Weights of a small mixture-of-experts language model, trained from scratch on English Wikipedia.
Size: 14 layers, width 512, vocabulary 32682, 112M parameters.
Below are experts of layer 2 (counted from 0) of a mixture-of-experts language model. Rows are named router (the router's row for the expert), gate (a neuron's input weights, with its number), up (a neuron's input weights, with its number) and show model dimensions 256-511. Each number is 500 + 25 x the weight over its row's rms, rounded and kept within 0 to 999. Numbers have three digits each.
After each expert's rows: "mostly gets" lists some tokens that are sent to it at least half of the time. This comes from a sample of Wikipedia text that the model never trained on.

# expert 28
router:512463489483489590516543478465509487523462494508515463518510484517512498477548518532472507487533477530463508487501496517501502508513526505492527493466434514537490493524501508509501526491489460511549484537479489465511520511531536489467487509519553488517508475492529536496523503484485495533504502536473555494561529506526544489521494521464519513474527553524489500491521536490503497510514499494486501468522527516532506523497522464510561539472469505492516525528490499511509527509478484507543525499484483537485488489525525478554507550484502539509504502541488532519478470511507516498487519464459484476483510502488484520544479509467494505500519489568517538515535521529454486563480499509507499483515505460524523484499492509486492487494489507477512490498489535471514523517504478
gate0:518481534486482508510471479494479467504458477441538482494477538512523531521517495523439508515536466483491536519493457491508507502506510500468446488458523539444526501530529443494485536518534495519479471479501501479484484496546507454508451525479525492492501510515507521477482531508489467498541501468478507465541482554528470491496467481504496487487477493484488484524527484489536496472498518526486473512504478529502501497498499474504472484496529527518487469509503517534498525496444507499482501511490480502457521492496546499526479540493503492489493535496524475523485526531502511502535501534499492531541508504489535508532481473488461469503463504489449499513494512541497520496544467509469538514448487456483551511461534430447507508528485550485546482465505518523499474475492512
up0:484510473467501505510506521491499462508558489515478469473498474509482513496501515485489514467491481465483472495531527499490496458448509533514497470495451491527478469486493487522517505500500476466573529550474529493472475457495522530499550492533500507500510530480499493513487495502485510492516505508545476497473529546480524467462526489468453460520517538485522519482531547503485497527488470456464510510540498472479499503539521500487498523503507489512512503516505499505510518500500461512482498499513499510521500512477484514497545473492495539542546503536534510499481490534489469471518481522507527485519475525455484460475494496519498497486436467509489505514519527469470485493496459529488527517510510532501459487473491464547448458518539523494512491512516491463509547475433497
mostly gets: " de", " John", " James", " Thomas", " Robert", " David"

# expert 63
router:507480522506524488483468470482476467501504509464433487551503464529479486495498497472502484499506463509495517496533465501498533487497562517537513510510469502553520549489506535483510469492475483498495508459492474471488481516518532478527460474522508483482515514513516499532523513509448530525451484508495485455509529492484527474482484490558450509507523514500527498510514519524516477458513507493471504536515467492510511498476517512481503485563475468484528532548500526515505491532480473474502461506525463484486481472518434516461444504468513527508528556559457489525518500463513525520508471471476487474469520533474495490558471531528526491491534475500499498498501480522461472473494465475501527463504555505539495508447485525496498474510513506497497466529471529525501484489515455
gate0:508476548521541458515439483518548544515479473521475507486501444528501521513500466521461454489504496468533441476505508512490506543511504526544538548472508531505490526511476505489472493482495533492563486463483506511489550511468533486522503473475543541499535494542490512496486502529536477492537509463482480496498495554462441486527514482547509490516492495445512508553508518480504501513528507467478501561510480511439542505513505467535453512545464506489508519507511528507508510521511512488485502491510523474494492526476514483497528508538541491488449475502508524499491534489519484530542490503509472510478485479481478492471502456523522476495507516495510526484480479494496546491499496484522503500502503499523521532482482553517546528532550536487435502464503495472530507475465491
up0:518479509493515523514475473522501477504502463520456532486477537501513487522524521495442432507475528538514489498488503545476514519544495531526514497484500534506510513522468503472513528509507507527527486500451492493474484532507501459543489455459494529503548491496497478494518484474494485466505520484449500462522526484514475486520490485518488490510504503450536493508494499461536524520525528449469500576515452485444524464503515471505498504531505473467477538499500532525514506482467470501475553511511485508495508507464505492510491518506512480485482507503515597531463546513492486521543485487522504536500478479489503487488484490492529484508494501496519491514487478516515499490492473465532502517492520538521522561500468563553564543510531540494501516472486531494522463456495468
mostly gets: "el", " Br", " Y", " J", "K", " Re"

# expert 6
router:499470479474516464494521530527483492491513513510547484499514546497521445502508508442537524479520463480485498509495522491473528505494486528544550522538512514495518506486454484493454472490509490471461508475531500493474499495521528504518526538504497497465522472506499541476550451506522506484512455508486514534503526496518513482510480492523503491535431514474456503533486476516488485518495522518468589481518488453527516534489506514488541519498537512510508488455496486501487531492492510509457495505515542506541477510508452527523496512505498480450497504529496528498531542516455519522511525501498479508498538491425483494526510472489553509498478476501488502505504501506485525524517504507520516454512517530517491470536500499475479486477491490511509432497480537511523472541442563
gate0:482463534512507521494515455463515502468496508468482516488511504511517477499481483515517527470465502496500458503477510463485462524528541468504548496486489550495552528538526505476497506484499535538514548486463489536508502532527544488449526484471468447534509457495530478516505456502505500473502484491492449480456512501451464457472514483533519503516485471532519518518503572519527494518464493491512484492543506522524508510530495492512504532494464496490524501537512462528450519481507565516500463509497549513525502523480464453493478551485520530472488533492503479513507535479502530502496514496514451468449473474487493501561515472480516474462510521498519488459440519431499492545495501517518513511497454495495492513499478510503478495534470544469528510533479482516481513507502474
up0:488478542509515540498495466485530506484514498429484517467549477502504483535469512499528511473434501508511464507469529457488462511538544482523548492482494549493506555511528488493480506483499532521550532465466495520504491523525527507469523482484486477528516505498509469523505487502530477452483500486490458493463536493449484474466513456524507481499503486509516483511491543524518474511480507503491480529539498514536515525536502501548459513521460509466504486537499470539487512447527552521512455505502539490556501540507446461480482532485517549484465526511522499528506523487534534501485492482504477449466494505509472510543497449449503473482488497485524480448445552451512513535493520510507476474480475460501496497494485519515471489496445519486510504541521476516475517509512467
mostly gets: " a", " is", " was", " are", " be", " were"

# expert 12
router:577512541543529509492529509491491514518526514452486499496486490528505528500527512492525496488448505483549526522463493507483490502523525462489458485483496497533501517490485527522448490541491490477527457493515474494488484494517420548501499516465518477544507488518524482509426557513480517488528516485530518488478530531506495512518521502463488479524515520501451490535497512494527497509520475515506503478464479581510503536485484484506534452520513522538508526469494515524520519480483489520511478507504490478486472505482473579519504502504523512521472519524543505518454503503531526491455519512499513493534521482486508493520518530479441530509481552460463513489502523512499480487496472513525515480494509502512481511511525486466490485505469501516500511481513515507529493491509490
gate0:504486500507481493481487498511471534502522457505516492510523497497529522491532516490519543525478506504461512468526513514494491498521471503482492488492474492477473514496500462496504473480499524501504466501501490541484587532482468521513524476464517490515484499567471493533528511503503493479501486473496493500488483512499483500470516463529498475455524485505499492486514532459527522525482513496509504521441459522541487489583463499474465467462459494451498500469450472484506504518519536499500529514522510530465482451496502514516463535525503507427505473482493454538487536474493502487485461469533476480475499523538530473490493455516502515428518529479495540511507535527506505497504538492493488504429472500472483472457490490489490479474569452510496521464503473472513498485494482
up0:471534500527479496530538514518536469478480481437546485513494517482480507548476492531472500524545506495474509511505492515498515518491467516476495523513514530530491513526500505482530473519515511457536466522519505531549484435490478494504560518481471431517477459468537534461510502514515486534491457494514522510520519508522531481500488466498489506509461464498457538479525449549494527487542486534491498471547540479478486479466504491541557508496539480445515507519538492499523481483514507524501484490500436504513495543512494512480517487510507512503482450466512467503479560517467501476475510515501541489495550545517483438497498532482541486471496463485465506520475502477516530515519499489505503544512486525514460474508522518558481507503505500494538529520496531516504464475494461
mostly gets: "2", "3", " the", ");", "4", " become"

# expert 35
router:520517513529549452484487509515488488428514474486530489497510529494489503521547478500536477493489505554519480519533514490480546495478473479535475469502494450498502481487524505487445480480505510528487507448538458510504512435516504491505525482520514488466512503490473458496497520518539509467512522527513525541554531516509504509527502520523513532521504511491505535517513572486516449475506509514571503453507463542512508468499548512505475505496483502527523495465501505503470489510481474500561526500495520516515498494528509523486515533489504494519525514487550488481519518498490512523504504552502485535460518519479482552530520486489497489511487520464503493513524509489483512464500525546497536502481470520510512456462507449506477533512511513487487461514499528498542516516515484
gate0:542512485496482491505517545487543509486528486500505502487505539491460458498537488495496522530476481574514532481529473509475454523488472493504541494468485498489517500522520467526505542487493482483526493487523472490503481474471490480476496489507491508490469493498467539475482519500514493443517448514485471530465468534492473518534459491455503521547462494473526513504467457502535487473518508512505516518480496517506501532506485498497495564499502501520487511498505450529508490493519447491510473526520518516552543488487509499504483522511454459498484503526486506487479530541523464491480494520471480501513516508530513515475477547471549480510466518480498510535524462469488490478529539502465467513498477487458495493519493566548489522499515493478462502477460507521479531469506514
up0:502461536512486480518496527483515536517517531525497516466478476509538508501524535483523516503511552550531526467539522501514463490509467475522544513473467521539537486487515459520499493514508501492533532515503468514530477469473485495484465491509472490511502511473503518477461524508498511453515474541510497537450483535464459572489494473522520509439493547499504565540483437494541496470481483497531500530505488504481487476459521498512481510475542485489509489482535487498503510495487490452492513489472514501518496505489498445530475495545453514514508506532463469434495531463539508464455498518510504491471524489560509514469465557523531499517541494499521480499529472483480507487514482488530466489520505510452538495549513540498515503520483473483521476531517482485493517480528451
mostly gets: " that", " which", " who", "),", " such", " including"

# expert 10
router:527488493492550467476534464532483490488516532478543495438471470507501546528515491514488494435483511501517518488524443499498504510481492497525475480507485523515482512499479499499487506526491463487464524452510509525498536515518502489531504552514502460516550513522472528516548503520460487482435488513506558450497530497497499497492464509471461482520506513508512521413504570496538525523497492514482487524473506534490515486487523433482522530513502513522487544487486541490493482495484480456535542532520519476499481507469519538496507480490530520441502454466487491525483530520518520480500466502448495517458533531494487514487505504515419514489514481482504523521503517530494466476503496510521511516521558495494530492501528488514489511481455521496535528532519477539516506511473531
gate0:525532473479466483512492533503517504514515516502545489474510509498446492495449552501476530482470497549466465491461496511462493522497508480526504477503453505508514473470547504519503488529502502481456559475532440505498540523501469487491511473501462527528512494513477496550573515532461490526528518439486513469524513492513491518468539495499516507516490537477480481521496501480506522450494525536500501502473511515488524486501459502449486530470505516496513531466506565521521515464498498494469525502497545476498537507545470497491461498495474490495485502494491514508508494498477541499471538473521522546480498497518542496478466542512448532466514503532508477472512477497538473483477496506516455517486495466469547492533513445502522537502557517494512512480520523477486478465511488
up0:526539503459485474494506518480502497507526506543505479498485491474489537493508553490456500509503513508493495512509464503478508515541505508498459526496493461510534507466531519512501483523474491496511508493522473515520561502522455473492493482479517490556510513525490491461552500504476469549477551545497506476502538494514496499459491492480515488494513506491503472525521489491473504503489484528475538491452471501485489539501492513482504514497484500496520496487516547522492522494481483464475556511543535504484482492496486510473517489466467459516526469502473551523456510488471519486501519527488540486447544477533492453474501541494504484487532522537512507481504483547498501505474542515494473525462525482527536523510475498488511479471548519493476499528486493494524474487509498
mostly gets: " having", " is", "ically", " a", "4", ");"

# expert 17
router:497474484527489527496483459495473512519471487520475485498502466542503574480502502500524491474499513517515485512487492518530480473472537531460487481491558451538486520511496554525511475491478475537545511475492520503511508565531508523562493526529526475495494493528477453533512489524465492527508484517515556483528505483521526493517510558504471518461516531539506458507532507504475522528519489515510525479513514499510531476500507480486520486531471492497510514535537537481526475534474463505530556507526443465464483451462480481515481492483522509511554493577521531550502463510503527516535497483513483535496458509486484522512516525504509505483489534483484548518522537538491496515478522480493492498563483479518501549459511521482468487507478522514528487522494534503506458492479488
gate0:520515501501501497505507515522553495506497467481515493535490531442505472557475483519482515476478469525515473468491470506550543548526504555496512513490482486501480483476485502499499523504475461518462468535472417527487524494443514480522517465453463489490473492510505509487484521480493527507510545511507507540502504489503481493522493474517481506460518502471490508458482507435495455511465548508472453492493448472529497476519502524483480470497524527465486475553513499506494506450498535516516486505542500491509558508491526547475552478529529519484521462529488468505475530490541512493482543537518525488489528490512524489509498479535530500518468495507451488513507455524502459534493529470510507497462459499484533479533492502502499485526529524494513512477557470533483474481521509
up0:526513493479499481509494497514512501516487537511469519510497506513500501537460523471472473481471520512497470482484501538496495467472505471483486537499506524473514482518515512491508498519497479496451487510525518495510508509432477508507490545551506470518487482474547513498501486520530480520471486520533485447476473508443429514499483512536497476529506490506482465479512498495526518501477488519453516565531475510465519506505476489513472465521513442520510489520528475502489486494455514506457457503505496507507520531482560489487512473486490494467473499526460507497526486515506506482526427495468490511489531463523526513503479482469526480495533505500479492476542466496498495484506498511498486508491492518502474535462482463505499488516505444513541484474501552476511517501507519
mostly gets: " John", " James", " Thomas", " Robert", " David", " William"

# expert 4
router:457467457511474472488509483506519468485507531553520494486554465519463523476491547508502499476564506512500486485471544494504456507509500503515500449479520493517457518506503527472512501464491505523557447499511492473502517533503519532474559520537493511466517471505483504555498471513495496486533543488503473493495516478517512458523507527483440503497506508540533541499496483550514522535547468499483554471495501527545512494477510476519516532522499497519497501499508512507480494507511462444503514514515491452494488452487488502502522473544482524486511475489506514548508473542480463523504557500519496495469489513502530437488517490556504523438491493529479525528534494500490501474458483486492483496503497501485499495474519536533477485456492571529540492449466487471491545499520530
gate0:473479503508513475463508527491524517521505523495486460570536492508473479510529533484506486545470478523542490522496499490525502499519530454473526437547533503495538497502493458500521505539463531489514497506466497505491492486513488509484490430498532522531480512475515453486484507477510507508524495488514505447503495536513494499473490488517530506514513484489494513505466479521495506503535512496493509495473480534498507568496488518491499466524493559502546478504515479519483481492524471477468453502502506492530524539521490474535507469489493526518505507526476500448530482510531481538553473533474486515528467485517540421493492497513485508499488495448493510453501464524488483462508496529485524524488489492498476468507516478491528481524502496544479501532490476503497508513550514
up0:524488522501492499529520485532470502472556486450509516478464507459513494540522508529525521464517526434500556497453526479508514483498507496496472544528521480491466504505467509504501495470549516546508519480486503516481470451478488482522479502463467512516544463521490471477526470519511530511485460502503492519466506518523539436542530501505481493518545472465508510481522530501505476464456512474523490493532509464467506469498502492486526541484499483512500483503492488503547517470443517497512488505479466505484481478476500503447499497511459501497542510494520474467487518501486510450470456490527536490492528522471511522472460487456477517535493520536510487492501533474505561549529522491487510506486495526453513514500467482492505518570541501439513462459494563532524494499466478
mostly gets: " National", " Central", " Europe", " Washington", " Southern", " Federal"

# expert 30
router:458484562485503482479496469484475487512488533474548492537493523504510455517451492483531476524478531532473484514532526479501504491533504471520509506470490534500512508482521496482484540494509480504473500479477504526482465479502453510487498438516493499544492496466533423516455520490489502446517474508512456523498505560488498531476504485524535474489491496489537512540511479487533480472494493519500488564491495476492507494443526470472474506484463503560511501500514482522515455473479481503486528518481475542538481526524531557494473539483502483520498511490487519468501494526558510471466512492467526490542525523544512551492462472470507507549504495459493491498505493501516514478483481541497514511491503511520524494488504491521492512468489460499516510515534501478499495485521487
gate0:483530494505482500465497471495516502468486519543517499437489502511466544449476494492497507501505501461480500506514486523519509507515472485522500512497488481538523490505474511500477508468510509506509514507491504479492529514503507483504539492494492518493508519459518504546470483500483496489509476435468548492524501459528496488475516478550467477432478504481487487480493555512454472522496454484477500474493531533517482554510509480534495496506449508475514505476483511494532509513505489468527511519479544491523501503469456501509528506515509469494509506510458482491486506507509492473527486476532496495498468497447526508505512493489445505468453522500478507472477488499479505503504490528486541525575525519491491548480469474517483503483502516487528481512535454431525506515488497
up0:497495503506514521495549454500499442486475489541500494502493516491506540475465494496510520512524498465476495510520469485491506497499492513523481514476497433552512475523487505486482533465513514513475475512504496475502495523510518523498530443470489496503503508507470465527464483492531492542483512484520557524499514487515503476467508510498479507483497502514475485487488504523468469515537436484506500438510521505499522503480502487506558446492467494489486513487525536491505505528507500506539499515522504479484487514453432507494498515489469470497451489501471479561467519534470494509550473472541539505517493499484538481481527481479471502473483500492526520511539480468480509485462521535479526497567497516465521513485480490502485471506518490488505490486450494435520514495515501
mostly gets: " Award", " company", " won", "{", "year", " Apps"

# expert 13
router:483492481481497499492547559517552488520453551448476509534468486494497432512466454467518520464396460530465473511476538499495504501477499500499497499507492518493521512467456480502479497532507472517524472447495478476496456470525491494468485538505531513504500494495523565494452519510551504448565525500474488488518496519529500494534509505495509448470477518494515519542507529532496500509473506503478538546534537528538490533462486471519520487450488474517503474503521499503496495480540503517537488503535543492514498548529484454469474490497478471533501479481460535481518518516495540480536464460516534510528483493530504526484490567485475482507513501520543501500533525492492548479516474515503507516481447544499505481498511496518512498495483451499502510483530569550513479490473519
gate0:507476474504511517499498490493535466496519523520516485542462520508515505519547485487551521551460455495460505482480528505490494502507493522513522500483509506483493528478508465500496541491511489509519519556469525528487524533506487509505486526478463534471526482468517517476467492509521507516524502456521532493500501497488500505469498516462463477481477489524521512492487461475496498531501524531508511463547514532533481543488463534521531480550495463504464506482523476504526495478508516527486500481495479465487468574502508486477504500489454496499507518516496493514489512517565464486504456487547510477493478512484518466504463517508524494483456485482526524508439455510507571514502492497505507491456462486520461519563487497524519499502468499487498530523587530549483526546498515
up0:484478478502513521500509477490531489455524513512514495554474516502496502510539493481551523545503482490453527483467492494504505474529494516541524474496508505470487535498516482493517518482515503501544500543484525509471531542514489494515479523497461521462517494470524526505477509522524508506504479442520516494530504534491506507483499496483447485510509485503510496498476464481521491496497523545491489457532505535514494525483466514530526462514498473490452495470527478511506510460549495532504490498500495464506465563526503494472506493481457512486512517510499474502487533526538463483512499479526487492514496517501518441497443499499514493504457482473524520501440451505500559528487494512504488495447468488523461523538482493505504506491453506495529523513558521544496514520501493
mostly gets: " a", " is", " was", " an", " are", " be"

# expert 43
router:530506511473486509480499535468501490536506521553517493475497472519506518524542555454471504451541484483506484514456501468494484494463499539563485525554483460457483492480434495469516497484505469469539483483535474481503498535499514519504552498500519495496500520523472503501520559510492516540551498488507514485526490437494494520509491511488462511495499525550456468460509558476508532478496457515484474461543545508549517472540533500511527523502489499466492511512488508539504497503475530465451495515505520469488478469501503481524509462500500502497531482506548508541525483494460519504543491528493495488506491513490469498517527506496462517469496504538493505502529517479493531534499472499464532475563517526518533489508549504484464502460504512525488530506476470501492507501461509
gate0:461467489460471478524506519537514500505493496471497455493486515501486474509541530530535497478508488510496501518499488512494496467494471541495492508513506514479528503468442460477485504509488496542466524550516494527506531513476506486520545473503460449470498545529508520509496481495456507530499524486501470533466503471488510494517498511498538504492506491518525487510505522503526518505494462506467531465525510546490489504535477453499526500513521473538505508507471495484541510488524552526527563487503559511467463477525466475495486468492515487508515520497492487491534545484516558516474493485537500487499469517504481475482486508527478488502496511508501458476462485483518548517523443488500511513558473449506540479530502483533507498478535512500505522456486473496467514511539528
up0:484458518477468485514539478521516498524482499490531482483504520508482498488537515530519488463540502502494487512521488508512510451464469537527496492516486511498504495476453464488483498525471497522482537557525499499490531523487514479527530490509462457461497530536532506501504452511440530511507540497512474527474529502493506493498521505498567523469531510494526477527496528517497531518501466498473527486536491541488500507546463442477525462517509472544510524489495518502552514498531537509520521485512538504458477453505456479465487438498510489511498527498485491491510514493504571511478517488555508503492492509484493496486517501558497491470518490494508456472472473491524547526515457505495510513552479478499532485527509475547493505472517514495520518474485490495483503495517538
mostly gets: " Pro", " Cal", " go", " Blue", " Western", " levels"

# expert 25
router:487452518470514456464506523479480509501500523544491513458466507516485489552520514512521486505524506476511452542473528458509472488533492489499516464488530500486456469471466520478513491477468540517466546520506477500529486459482485551467503502506464466539533500454508475503497541504522539527500489529481463512466492474527477513461487520511520473531488507509525517502468448475520518464513480534477423468508495494526506518499496495474528499455511489511513511519469455483490489484502501484477505505538503466476492491512520501481509509489459508549508488507506515537501510523495503503508570534486475487535522510509483504513503496506515524482540479517519521484518510530488538466488476547513477507487544527498515506506484466465495530465459520523502470532451463468498493484477552
gate0:489493527508519513461492481443492501496485486545510510469496484510524529495522494513482527466530516456492495504461547505468512526501473474517505500501525525499548496508480483507483512511474486456515468497470512491514515504506556513504513524495454471519541467521451495506489502470475489490524532480488510528566514496520455473517477492471505525532479493478487459488539518498485485508474510476559491434489515503527556482530480489490530533536522497489485502532490511541491527527524492469454480499486521482490488450476499472520515497501510507493516516468528507489530501510474491546526498465496460496529513497453476517461525505520452480501455513546522489532498533489506555521531487486472481515509510515522510520484513527475508513517461498513473522466494511515494550556524515
up0:493508524544492486493479482507473512494495519500469517490489550532506488486490500513513457557448525478537482481484500515520542499518488495471479514467520543520521535518540512481541475478496488504502491523503475508481509509450482522480476483509498489531466474483529522497459524512504490480503520501489492528507529561539532538473532476479500465499479517523519487462479488506475468494498509463441482556506482491482481482482476486524445496480500526477475511517487467480505470488517493530547537498512504513501567565498482512447476485508490539504485497508526534515476535455556498532492502508485522503495519523557503493460492520500559519515504470442498549479535470490495491494466493504518482452489520486479478531478484508537498480426513481501526499574521505494488463470495508
mostly gets: " \"", " won", " company", " group", " Award", " non"

# expert 15
router:498515504525501482477508493478463485514494544518507479470511562487411480502486508493506479515482512541485480511553467510509511503516522472516485498526465491508531522482485497493465497501492516496512549500498484562494479460519504540524515469513509494567473477470465538468492501488564509435485505538484461487528540510504510534478497518544483515508498492506505527502500507529569504540528492506480461510532525560473516474493501467492516510493513506548506520506489464509508433495542487488472467516518466482518518503550544508455505521481482484523464524537543483469519525497503530504509499541481494482504529527527497528525429535484480512536493465478512473491533488495526442481518451498522519507481493487499507502508451486503520481502507473518458523526500474474561514477538507
gate0:491532490525485512499533517441507477515497452511506512507476479470503519514505477497512539510535559518559484487481501515520505495487517524498459536472517530460518481497461467526510505496534477459532473538512477520480506500500488500469476486505497508454513483538473539464507513485513520462523543475490502521501462547501494506480478487521557501515498484482541516511520489499516486495528510505538525514494501509466477527487504482508503521513450505526467519477519495492515498507498502468510545491441461507545487498482468483491535475513500519504492514499482501526507514537532497497533479511521493587520457484494467469532517531463528478494512513465483516492506491490494544480528505489497491465560492516502532526477473471490523486497476535491469472509485543503460499483530443
up0:506496503491502511483490503475480498517515474531455530483479508501479495505494509486526525482473523502506548535457506508463540478465494502492532537488490523530480479497486459475510513508502508457513511475528498517541490505491527507463524511458524523482527487512504538503510471486505516546546484567489463475479497496497489521527477515527487496502514489442502519516505467484481490491482558489512455511550471499482546533518491499485477474468487526524482516487494459486519490505448527516468526509520516513500491542505493529533481480472472507445512531486467513537521475460499473522529448472510487493500510531530494499488523497496530535487483483486507541495573461474485507485471447549479505541525510451520530511540500523506528505480503471508543518488511555473482477549482566
mostly gets: "°", " an", " just", " work", " fire", " part"

# expert 14
router:502512466447475481490491467498509472458478521506479489487502463524522511497522469514478503465557520553489493509486533486522467488501512495506525461460548463515477526498444522505494481461453472549536484483538470531492546543493513514481523538470460492475550476485488492539539456514488544492511554489501485471516488501504487512472465509463463477490508550514517490487483514528479508545544469508507509480520498514522512492484500461496528552519472453522508531525488513505493513533492472474514498518500471509507489454503484480494542473531484510510529507510510513533497476525511491489479527490508479512463535490488489477527478480499490508472523501521533520504544500527519488538517511503537519542507497471475511523465530477511473473465489534513552497498494524498490495505486542
gate0:475508480530481518516496503498477413522530565493530519527543521531485506501522518470451508493520501477506511487520527482425469510473458496490492511466524469446498485557476477505475452540486527506478517510529504475469478517508482504466560531526511487506478513484486518497509479529530572490536518508523455471510483511467520499507490500494521507456485466491517489481479499525498538476489486541457493500547491522502470505511503488522489519510483477495471484500471463522493512489474511484500527496529524460510522499476476471512503483534481479489548506483491501502505510509505511497433540469479495505492488465535532479471508547498497517467463506528465464457518488458484507505459514467498520534527498499482537475466477488500483482462455527505465506497479481482526493524479506
up0:491522464535501480491495514488490430509522557491536522514556498516477519505533532454472491512518476480510497480524537473435467511468474512467480523479526461443477504552487486492466464532513518545474518502511495486441473526522536523483528525501508502492501519503478516509525490517517545497515538499513459497503495486475517496511511503490515525463481456479486487485473490506511531488479474550511501470560494512508465504505531497515481536512509503508468479475498481519486530482487507484497515498534526488529510491462483468496516504541474481492538490472494523497484544488492473495457543507480473506484467452499537472476512531529477496481456505538486472453500500440496524495474505456492499527539505492502510477476475506481478473465456531508484505483473457493506503522476510
mostly gets: " National", " Central", " Southern", " Europe", " Washington", " Federal"

# expert 8
router:501486487495477473481522492524470473511490522482480521468465450515511492564525484493496487479501513512439555499478510497541489500536498509533487485471463458505456550499493496490476470465501473520500484453528523466507506550542527508548492543494506471492530482539480468560502500512517508493485501492510479468491517495519465468512449497499532475506527519497534524479523526513451529513516502494506492502465492513536505495528522477512483483497521512494490531512466538499516524527469519450557548494479501552481504451493474488526486467522524517505515479484463510514489497490517509467493521469507485487457533512495502519490484483527477522466538546527530504521493495469483506498550530492515513519504501471491540483492521461498490497501466550471530511511496516500490521502529499
gate0:496519535456514527563470506527506466470487511502449492528490470535443488526514475495489486547440488465534453473487466543495493507531509492475497494466533470513558514553519519475472452511487523520557493489472510482509497531484457517486481494521508504470467513485533491505502475497474507519504519444485512480521487501493484519505490488516471493509510489464463492495496493537503480482557486515465537531510491507445525519486467520517491480533520514482511504485528563537517501484460521504513501513474504484513493511463509449464495438513513525515515546495499514574489537496505471487477505497498457487478512476525479489504475517465482520462512489462483516507457473466465450542523497486511501475525514496499481504510506485491522501515516488472512451480508526496489496502520462
up0:500538496511487474505484479529474485514515548532520519459521507496531468488480514527503514545498486502505504502523508521482466548486499523484479513425478506515516470515542490485485576504511520476445477486509471577506514470502513480485485554534527501478473534506488526524516486508529491432488489442503495498500503484481471524514518519512538490477525477498482497516497469498466480518488531454483510487447517512488466538517475468497477494485516498502515473494487499492502485493476472541555511500520529510482528503579490481510502518497520515476502478488530493474531461471506476510496460528513462483531520502513512518494486525522519461531539530510532497490501466502517510508457493519531472483487481533530523525483454500455501550478496479486519507459512456484474506505483519
mostly gets: " Central", " Southern", " may", " Europe", " Washington", " have"

# expert 2
router:471488529507557528490503500483487472522495467458498500522493538512552524473502482539459467515517494485512526521505458480469523476504518466496464504530482477529558524504499494483502512478472507477457537511542491487520480472504538489514465467512498505523528464465476474490498559504423507567465491469496541551534469513490527510483476503545481526485532517493499507514521498514512467499516510495538445518518548446418526446498523514482522506508494495473515540518489502485493447520478464479507510516439482531474532493498470508566481512478542531484528492476494455466504455511515463479523533520503490501504477522467500496485525506515524513477507513492507501508498521495551506483488512542512523506493487502525539509512528517524484456529549537514479503536517456530534484485512467
gate0:505525507495542457489468516451522518494573497460497509511487510519516506494472513509486502443479467515526521504512486504461499542523520485493469488575457512513457416486473499528543491472525498490477513479479478475507474521462492510488522501510473500466529481499520504538496513477546507497488512461478513489461506477495463490522463519463513444489486475500498539535513480518496484532540504493492489501501508524508507531477488538492461503512528456483529484512515516497522549487528502498543497490523529521472466485529475484448510495458473500489493458494518464524479519498522486527479533467527542435523518463513503538472517492521488500505497488505548508487479498506513487510530483485554497488498496511486491489512458513489500513514515535490532508534504543522526489535542542
up0:490522492538526502492522501412492495479445507519519497506522447495512513475491479468525520571474475492505502481425494508510499519495526493496506524507505497557532476501506496499473451530514523491500530523482493496495488513504542511480487545519529499474561497477502519490534487482515483521515492514532493513480482456514521517501534493500467495538467472541497506538493516506505513483487489515533477504500512494513495533537466505520527502490499526484512439503503441501533505485537497488524520501487546499508509505489512515465504459490471532486548466483489528512514486492479499509448479510501527499440525518461509480472545537486578493491495522518480500504551494533443495490520453503498473501505494465499476468495480520509487507529514529509490485503528490522498484538503489
mostly gets: " have", " has", " were", " had", " are", ";"

# expert 3
router:532517463525493462486523493530498521506508485520573521465476509514479501494505481495531481518489490526453495492524462485499513472506504494481512473481472502462497469479514505481464501522480466512460449514551516534506517497494446535505499470491492490512552529489555484459523456493524491449507483509529491517482521468507486525523513522518539452538514514480547529482536503496516509526477492503479476544485549493472504531459477498486452503494472486479505478482524504475522517516525452539500499502473499512533496522496515538528482538470496476531506506463490489505482512514530474536510495509520488508547491521542500477480493471533427504456529485510525501524535507492499483490484494501502522499507493458512533490497447469470508506482480459487466526521541523486465529473530537
gate0:514503544486471502484521485549563491498518537526516495473555554459464480496526501484477486480541519499460497466447503536481503494483513537526532472501506494498506521500507509496508516525505535472476473478486479519469458497470486496526458480478508501476488510463496498543488497515483510456522528495522496523528501541491497505480510469484534505527518499470497552548462508528564521507493497493527520487501501514516492455513489484495518487500507510446486478460548492491484471496494516504481497516513486468463529534496484464487523527492525555484490512503490531501544512499512511462510547501472487481469477501511518492484508526509539461491528541514516502523509514484488469494483505525510474503502497475503510526536498492528490512512483514522468506483493510462445493508515540
up0:554474533488480496479544489500578468449511495519525495490514535481457489518505487482510478473533490511482532487442542518471501503486518535524515485495483521486489508489539521513498505511497514491494434489503513474484505525473507455529459491450498540484490473485501499561493476503454487446519512465525478491510526515497503483485504474502512500519515492503470561518480510515526515480516485506550502470475495483508503475526495496495531513492542530466503475448560492505490460495492506525513485492523512496453494511502493455475513545484506540485508514493437518519563500526501526470509505492467478518491524521510491475449522504536497476493507505520515508513504503521497482476476503504502522497527483504515504489501495508526472503512477487545462504493472509475475540482528521
mostly gets: " an", "°", "″", " has", " —;", " |"